{"activation": "swiglu", "router_score": "sigmoid", "routed_scale": 1.41, "balance_bias": true, "router_logit_norm": 1.0, "norm": "rmsnorm", "norm_eps": 1e-05, "attn_scale": 0.177, "init_std_down": 0.0, "beta1": 0.9, "beta2": 0.98, "lr_head": 0.0219, "final_lr_fraction": 0.02}
Below are experts of layer 6 (counted from 0) of a mixture-of-experts language model. Rows are named router (the router's row for the expert), gate (a neuron's input weights, with its number), up (a neuron's input weights, with its number) and show model dimensions 0-63. Each number is 50 + 12 x the weight over its row's rms, rounded and kept within 0 to 99.
Before each expert's rows: "mostly gets" lists some tokens that are sent to it at least half of the time; "gets" lists some tokens that make up at least twice as much of what it gets as of all text. This comes from a sample of Wikipedia text that the model never trained on. Tokens count by the router's weight.

# expert 7
mostly gets: " Pr", " im", " period", " vis", " School", " att"
gets: "0", "9", "8", "1", "7", "6"
router:38 55 46 39 62 52 72 63 48 60 36 53 47 86 40 41 65 60 40 42 38 57 55 78 61 59 56 58 31 57 35 68 43 50 31 42 39 36 39 71 50 49 56 45 44 43 41 56 63 36 59 49 73 36 42 39 49 50 62 54 46 46 57 60
gate0:27 75 45 59 50 60 76 59 54 60 56 58 65 68 51 51 36 52 66 50 48 33 34 46 64 59 39 30 56 47 66 64 46 52 35 58 52 40 55 55 45 51 50 41 41 38 42 57 54 45 77 66 52 58 45 49 49 38 72 62 57 50 27 42
up0:39 67 62 35 48 41 52 40 57 51 50 66 43 49 46 58 48 44 53 34 71 53 33 50 61 34 62 49 62 56 44 67 50 58 43 46 52 58 47 44 54 60 82 38 46 46 48 39 31 49 57 59 66 46 52 64 51 60 48 62 49 54 54 42
gate1:45 47 45 57 59 53 59 59 60 52 46 49 48 53 34 58 58 50 41 23 62 49 54 31 60 66 57 36 37 71 45 38 44 52 52 24 61 40 50 47 47 51 39 37 61 53 26 45 51 37 50 49 39 58 59 17 52 34 32 29 58 43 63 42
up1:49 37 57 17 49 46 55 34 74 53 58 42 38 49 49 47 42 56 47 56 41 30 38 46 44 65 53 60 56 41 54 63 50 45 45 63 40 74 56 62 46 42 65 49 34 64 53 41 32 53 50 74 68 37 61 78 48 50 41 78 61 58 22 50
gate2:69 62 70 51 47 68 61 45 53 66 27 57 35 54 48 40 38 47 62 32 36 31 50 39 51 66 56 53 55 67 30 49 64 65 36 61 31 50 36 29 44 39 49 32 50 34 31 47 39 60 65 57 75 35 52 64 38 55 70 60 50 47 48 41
up2:50 34 74 63 54 60 56 61 42 41 51 25 48 57 53 80 52 58 74 31 53 49 51 59 66 49 47 32 38 51 47 65 45 33 54 44 51 59 42 47 50 54 27 59 43 52 30 60 42 42 54 59 42 49 39 22 64 30 63 48 40 45 37 34

# expert 0
mostly gets: " sp", " s", " dis", " rec", "′", " ag"
gets: "0", "1", "-", "7", "5", "6"
router:54 52 40 66 62 27 54 21 47 48 49 47 63 44 45 54 42 59 63 68 63 38 47 45 39 29 47 44 72 45 55 11 47 43 56 47 34 33 55 45 57 56 62 52 74 33 46 53 41 55 41 53 37 50 42 52 68 56 69 32 48 41 57 45
gate0:59 51 45 53 59 59 42 31 45 63 42 37 51 56 61 49 57 41 67 48 59 47 68 46 72 55 65 36 51 50 31 78 45 50 51 57 44 66 49 45 33 53 45 46 67 42 46 24 54 38 40 62 45 63 59 58 61 39 54 43 42 58 53 47
up0:48 53 39 38 34 27 37 53 44 52 39 43 56 43 50 41 37 40 59 11 34 30 63 77 50 49 54 23 36 45 62 57 45 53 39 61 64 36 52 50 38 49 46 51 52 44 65 62 51 47 63 36 47 46 50 50 47 47 74 45 47 48 29 70
gate1:37 61 64 52 52 32 47 19 61 49 67 68 54 47 37 45 43 50 66 38 59 50 53 45 77 44 30 55 60 59 54 32 53 51 62 66 76 37 51 43 47 50 64 50 71 54 31 43 50 33 38 46 62 55 52 52 66 49 57 32 52 32 63 59
up1:69 49 56 28 33 33 38 47 67 48 56 58 29 58 53 38 58 37 26 54 55 57 37 52 61 40 55 45 53 53 56 48 51 54 46 19 35 36 65 45 39 34 58 49 54 59 57 39 57 56 38 43 58 44 56 55 43 58 40 23 47 49 36 41
gate2:60 49 52 47 52 42 51 31 53 38 38 42 59 54 40 69 30 32 58 59 48 63 55 33 34 43 36 38 57 35 63 47 48 54 50 64 53 24 64 43 57 54 18 66 54 59 71 23 67 50 58 37 72 61 44 33 44 35 55 43 63 35 26 52
up2:44 54 58 34 47 37 50 50 51 66 63 49 66 55 30 60 43 46 63 53 54 73 72 42 68 27 26 31 36 55 53 56 49 30 54 37 51 33 58 61 50 54 53 53 60 65 64 51 52 46 75 56 50 36 25 61 55 49 48 39 48 41 52 38

# expert 5
mostly gets: " e", " ra", "olog", " Sch", " Lu", " French"
gets: " |", " F", " S", " G", " H", "z"
router:45 71 36 41 27 46 51 49 38 70 48 35 73 58 52 58 27 22 45 66 60 38 60 66 42 55 54 30 56 56 56 61 64 73 59 47 65 46 52 50 69 58 30 58 46 56 42 42 38 53 55 57 57 72 55 48 47 41 65 41 65 38 48 38
gate0:49 69 54 52 47 42 39 69 46 64 45 27 47 53 46 62 52 37 73 47 56 38 57 46 48 59 39 32 53 51 67 48 62 64 42 53 41 46 69 66 69 56 47 62 66 39 58 38 42 38 67 67 69 55 51 61 52 47 64 44 64 45 37 36
up0:40 38 57 71 70 67 46 65 44 49 44 50 67 43 55 49 42 63 52 50 29 45 40 67 28 20 39 42 58 47 65 40 29 57 46 50 51 47 79 45 51 50 54 34 59 42 50 54 50 60 46 63 56 40 40 53 45 51 74 22 50 43 43 68
gate1:26 63 59 52 70 56 63 57 55 36 39 33 74 55 45 51 31 49 48 65 34 66 52 65 41 55 51 61 51 53 32 33 60 33 48 40 52 24 69 47 51 52 40 68 42 51 27 44 33 50 55 28 37 49 43 49 40 39 32 45 43 61 65 24
up1:59 49 46 48 54 47 32 38 59 61 48 38 43 52 34 47 65 51 48 35 44 60 69 62 30 64 47 52 45 47 57 55 50 42 53 24 62 30 50 57 56 47 46 52 61 47 48 65 44 43 33 59 43 50 40 36 74 51 34 44 43 44 72 33
gate2:25 73 44 51 59 36 65 41 51 51 34 40 71 55 66 63 49 22 45 53 60 63 35 31 44 61 53 47 46 45 29 59 62 67 40 55 41 47 73 57 44 52 47 62 56 52 44 41 50 36 28 47 50 40 40 70 41 43 57 42 69 61 59 47
up2:41 59 29 45 39 62 39 52 41 51 46 44 67 56 47 32 64 26 60 65 51 62 43 54 78 38 45 84 51 64 33 53 42 64 61 70 51 55 77 63 64 60 52 45 50 56 54 64 32 70 58 36 57 58 38 48 48 42 61 48 40 55 38 51

# expert 4
mostly gets: "ear", "ri", " very", "ö", "eng", " ask"
gets: " |\n", ".", "a", "ar", "h", "\n"
router:54 33 64 29 24 61 49 71 46 42 49 46 18 51 60 38 61 74 41 45 25 41 44 50 55 63 49 54 44 36 55 62 51 33 58 42 54 39 28 56 35 42 60 61 43 71 71 49 48 44 40 48 60 47 48 43 55 47 35 38 65 53 55 59
gate0:73 51 68 59 67 65 34 66 51 12 60 43 52 22 51 52 37 46 58 33 39 27 47 54 55 60 46 25 67 47 52 47 56 63 60 54 48 40 46 47 58 42 42 47 62 41 57 69 51 51 40 54 57 51 54 45 54 45 53 47 67 50 18 42
up0:65 67 58 42 74 61 34 39 60 48 38 65 55 40 42 44 46 47 42 43 57 62 60 54 55 30 65 58 57 58 69 47 53 72 43 29 53 50 59 31 39 46 58 47 60 38 41 35 57 76 45 41 69 51 53 51 52 65 76 58 20 40 33 48
gate1:44 56 73 38 24 52 61 55 34 43 52 48 72 43 35 61 49 53 46 51 48 35 61 54 40 39 51 64 33 71 65 53 49 29 63 36 71 31 46 53 46 45 40 57 53 39 44 51 51 69 36 56 55 23 43 54 55 52 46 48 56 64 40 39
up1:45 53 72 43 55 58 43 55 70 43 55 57 50 34 43 51 43 38 50 40 30 36 39 29 34 76 59 55 51 56 68 57 52 72 50 33 20 48 26 55 38 58 43 31 66 53 36 53 56 25 40 60 65 58 56 47 57 55 45 48 77 26 45 38
gate2:68 57 46 46 46 60 72 61 56 54 27 49 43 54 43 53 46 56 54 42 45 31 42 40 40 59 51 63 52 45 57 38 58 57 49 63 55 37 51 34 64 40 53 71 62 54 64 28 42 52 22 49 51 59 30 43 40 56 43 27 42 69 57 46
up2:45 40 54 48 50 47 36 35 59 39 66 48 65 50 57 56 40 44 59 51 58 76 42 41 67 57 53 55 56 62 65 50 44 39 45 47 38 49 48 59 34 48 39 33 56 46 39 66 61 47 87 51 60 56 68 53 63 49 71 67 49 18 42 51

# expert 6
mostly gets: " Law", " Sam", " his", " Jer", " His", "amp"
gets: " ", " a", " his", " A", " P", " C"
router:44 42 57 39 34 54 37 74 44 59 72 49 46 56 64 45 59 60 48 40 39 50 58 53 74 74 55 46 23 56 36 58 52 41 60 30 48 62 39 61 30 44 64 49 29 69 64 55 51 42 56 37 57 46 71 61 51 66 22 63 38 59 51 59
gate0:38 46 53 51 54 72 29 64 60 52 51 55 20 30 58 74 48 33 44 55 39 41 35 33 44 68 67 56 54 45 45 63 48 49 58 41 51 50 53 64 58 76 29 61 24 38 60 54 42 76 22 56 47 50 40 51 38 51 54 54 54 56 75 64
up0:71 44 48 51 47 37 49 34 35 49 49 55 54 55 51 24 46 53 57 46 41 34 49 24 49 36 64 36 59 59 45 70 59 78 51 46 47 58 47 55 41 60 56 37 41 42 62 60 68 57 57 60 40 61 26 45 66 47 64 65 41 51 50 30
gate1:43 64 49 26 53 55 33 65 52 48 56 54 69 60 61 59 46 59 58 41 77 56 75 37 42 80 46 40 55 70 49 48 52 68 45 31 44 68 59 59 61 45 34 38 39 41 48 34 80 51 57 24 39 45 61 36 58 46 39 65 46 44 49 56
up1:38 35 50 52 42 60 63 55 48 51 53 42 51 64 45 54 45 39 61 32 35 22 38 48 53 33 46 61 50 28 51 40 39 76 28 37 30 39 59 47 31 54 74 41 51 43 52 54 36 41 71 45 82 74 37 62 54 50 63 39 56 40 46 45
gate2:38 81 47 49 55 17 48 48 49 39 38 59 44 52 60 74 53 55 51 64 48 42 30 57 33 73 53 55 43 52 45 63 51 40 52 55 53 63 35 56 36 57 57 61 42 43 55 34 36 51 45 86 32 54 44 53 39 62 45 60 48 37 41 55
up2:50 71 47 46 46 42 85 55 40 39 60 39 32 34 61 77 42 33 55 47 71 53 39 59 71 55 49 58 42 45 44 59 55 46 61 61 26 48 42 29 59 40 57 66 60 44 49 58 64 41 52 67 42 53 54 50 53 33 37 59 67 45 49 51

# expert 10
mostly gets: " but", " and", " &", " became", "\",", " when"
gets: ",", " |", " of", " and", ":", ";"
router:60 46 71 29 41 64 52 65 43 45 47 35 41 47 54 44 54 56 43 29 23 75 57 45 57 63 59 44 28 58 48 67 43 35 58 36 57 67 38 60 38 33 63 61 38 64 65 59 42 49 61 36 36 61 34 63 48 38 42 46 30 56 42 62
gate0:82 49 28 57 49 61 74 47 46 56 49 42 42 49 53 62 45 42 48 59 36 45 27 55 66 75 48 44 33 63 42 45 50 47 51 55 41 38 65 52 57 56 29 62 51 45 42 51 39 56 42 48 41 36 40 69 52 40 34 35 56 68 43 38
up0:84 58 45 37 44 82 42 56 58 23 49 24 29 69 60 70 46 47 42 52 59 51 41 48 50 54 53 46 50 55 53 53 57 34 48 67 44 39 41 56 58 67 53 76 32 38 53 32 59 58 38 63 47 62 43 64 65 44 54 32 49 56 59 54
gate1:39 52 64 46 28 42 78 64 63 32 58 55 48 35 28 63 51 45 37 46 71 56 49 36 30 47 64 57 63 45 60 50 90 68 38 25 41 43 72 48 49 50 41 56 43 38 44 52 48 44 45 61 48 43 40 37 56 63 52 29 51 52 51 60
up1:69 34 34 42 55 40 46 38 31 52 48 63 57 68 37 67 63 54 66 52 52 66 58 36 42 76 52 38 51 50 42 62 38 66 47 42 60 39 62 54 34 65 56 34 34 57 52 59 30 51 44 53 63 70 42 46 64 57 58 38 34 55 37 45
gate2:35 18 35 41 73 62 42 31 47 58 33 69 43 49 70 58 55 43 66 61 64 52 54 34 69 62 67 49 53 55 40 60 57 44 69 72 60 29 44 57 52 49 35 66 44 33 37 58 52 39 43 55 31 48 43 46 46 37 53 36 56 59 67 48
up2:52 30 39 51 52 51 59 53 64 60 41 27 40 33 43 45 63 78 51 57 35 42 59 48 38 63 57 69 54 52 47 49 60 45 66 54 67 50 43 51 45 43 38 61 37 40 49 64 49 50 60 65 37 70 52 28 44 64 57 54 37 49 62 76